Weights of a small mixture-of-experts language model, trained from scratch on English Wikipedia.
Size: width 384, vocabulary 36390.
Experts: 64 experts in each of 14 layers, 48 GeGLU neurons an expert, 2 picks a token, a shared expert of 256 neurons.
Below are experts of layer 11 (counted from 0) of a mixture-of-experts language model. Rows are named router (the router's row for the expert), gate (a neuron's input weights, with its number), up (a neuron's input weights, with its number) and show model dimensions 192-383. Each number is 128 + 32 x the weight over its row's rms, rounded and kept within 0 to 255. Numbers have three digits each.
Before each expert's rows: "gets" lists some tokens that make up at least twice as much of what it gets as of all text; "comes after" lists some tokens at least twice as common just before its tokens as in all text. This comes from a sample of Wikipedia text that the model never trained on. Tokens count by the router's weight.

# expert 44
gets: " |\n", "2", "4", " two", " one", "3"
comes after: " ", " (", " a", "/", " +", " \""
router:142188147109116160097133154111143104134109149169101140155140079143133112145181093189142136169152140121143199130180091066076055110184050185133122136141172188112042176094101117086126166058102096127129154127132109122053149066148114092085159130140181154105126135129124135146148138143117131099130072184134166081122072091140127150151149097163160111133061117121158166122124104129123125108172129106133126135162121168079181103117154078141064093121125148080112110152155146158084117106095132119084102115111097112119123112115159161126123167096154134117086091109101105147134106153128181130
gate0:130186136147113167134188204179116141144106081189108078119121122140129177110104108130138121111122131091153177155072126130117096140148084150153159130106173104138097080118085126107174104057094162153105094196146161133116161156117094088102116106064103105131124101148097114159124175135135092093167071158171161118108094130107159182115109070108138155104110125163083150127083129147119105159192111191099162048116174116131131160097091140150138108153125145149116103124148133152182109078154131189037075164096110137160160110083026184063109148131099080175082135100133092126126109116164132111
up0:096197125116089107145031102165121112114173142163163118131099148081136188125163125126073159130161068131137135136100115178120162116134172166147116094107144191070130155141094157140146133106144136175107128117156110132112097138120080191106078129189129136162128131174102242171143129049102132182150097128134169145130146067111172084108132118148141079116126137144092119082100076094141161075066107155143123082090091073107137145070172156087144154127153121169141173128179080100105086139094084076198148082154119115116135141165098112084151115164171145090135093176169167132141151112127122103

# expert 29
gets: " —", " ", " –", "\n", " —;", " was"
comes after: " |", " ", ";", " —;", " MPC", " –"
router:141117142175145167053160091137177077119091068114194102149096141211103135143187173110151163142093146194171167123106099130128130083151093108086164130143155106104177158135174062056113106110107092139180116184142150159086143118103103095141119103076120162124153146076124104091129115170113127124143197102122126108144079109112149157163117159125111151117158159204138126069097116162133138077135118160102121152141126135114154223112101089171154138116123129131126141161149072147069113151101123134142199129155121097099153114091081086145069095057060127133119150180110137120171124159108150159
gate0:162097132086166148160167185111090048150116094131145145127135155147112076109155151124118136158117136133121148113136120147152093137094156122106121122151156073085134118165167171130190125141103135155117096164163156133131109161150110102153183115079085121144199121056201100104096175144095110137168098110100070075139110139138147152165140149128124149120121157182120140092189126158155171190150111073174121158146089130094167105124114088162092150093133164127098085128128095123068124178095131138122054201099130131133140084067134061131101149142160163127173146131131188138096153168190085092
up0:111100190190163170103106171135100146094085073089103111079133144138118113086144250153162150154112130105119125168151120113164136164112156131060132178152085152113179102139113138150071124130143147113146161114118118162119121205162149083068150126152200090117057140102163104140168132144150124138141155096100161048092111152111136138128148119135104134122145140136108108107150105115148154163149204113122139113146170085117134157119132052141146153122145073136145142136151176168159127133110123189189148126153107139133140138051068078114143161135090113070169123122170182143106139140091109159

# expert 22
gets: ".", " ", "°", ":", "′", " ("
comes after: " (", ":", ".", " |", "°", "1"
router:119096189151147162181099175177137122181107055178140101146081139139147077156179071065124156188101140180164170128102124082113144107102086144096078071073119098138114118100118128130147152089159109166154172068129116149103090106124154133055129108132081141099141130089087155114138176126168116188179154123116144138141164149158070124136067157127164159108149149104085137141089130106047092174151141138139108120093158112140126155195119157160202125194150084133140174110151149143167117136127157184170101092044142102101126079142148122143121142193094097092183067170138164119121159122111133130
gate0:116153207122139186134176152135143116183169104229185130151169119111137124116145134044155142150124156179142126128116148047053132125152069129155091143111091163113122139131112209106036106160133129090173085151148145148118115111126116137110149147141152138140122195116170149171133123091175141167166092079157118160156139091151110061099139115135166118159077103112130078155088170102113137129093116093105100150109076103099095166147126203120130136153112103129133136167130138118162072102165189094056141080107084106121083092101117122130167148141098109136148079106148159081154135073105136143
up0:082162175105190103033110100144090138123093137107190101150167105114142094084179150090164092119122141105117146183132162153097080106127128191086172076148133156090139121151102116064108123108141108120097119172087113117067118162133133110171139150092161154170130088091088114131111095138142112162148166090189099129092153139135046092089128178146163117116114115056131141062169138105106145118139116121100164093204071104130121102160107156119152065141170110180098109151144108087122146143082098059152124096066112124099059092095089168144147175132147111073147135168144139154184109121113089049

# expert 14
gets: " ", "–", " (", " U", "T", " –"
comes after: ",", "|", " in", " January", " May", " June"
router:157185095134139126092127138111087152094144150162126134145145093139105117117104089146160135106131138140172167079091173115213124164119084119031067131132163080139133131105085186127138121095149127172182148101102162096127177132143115141104086095085133113117152080143059159098131064135142039106118158154174137090149122091097124134064158072089118112128121157077113121173167133126121153110124162103154085159118150047122091132099139064072150094161150126140115120109124161142105158049090124149144174099093151084132109137179107049147096182172119125097150089095098122118122121093120131110
gate0:149112090141086122029176102154174172125091173153186130134121083158094113100120162122130188093107108130142113199130171111100112134133131192079133131161093122147151085092094166143160134108141132083169141135171155115187110137113093150116144154174124096144144142165166131120162146134147081157161126142123137153126140110127150108078192111118128140115086111142145200172135141133093128066156107148161130153123203056111145064125163071046106058124147153082122088089151113146090112107137113121114113155075107102134164127150126159156096091144150163137143143093081035115060125150117133100
up0:124145188155101113146140103137115176104122148102134096177137123080188101172069123212056186101081136121108175112182164113161092144095120113139125048216084132108106146165085102126113098112120196098087154116109148138182113159183114097081118099142118071146081099141156084147112105159104120168138141142201146087148174114092140096133165105156127113179137148124120154167151063131140113120109114115089090152089093134115135180126102066093149087161098168051100104101178163104079143128090147108124185101112137080147130118131149152127145150099123183149157165085092097128084115110163064123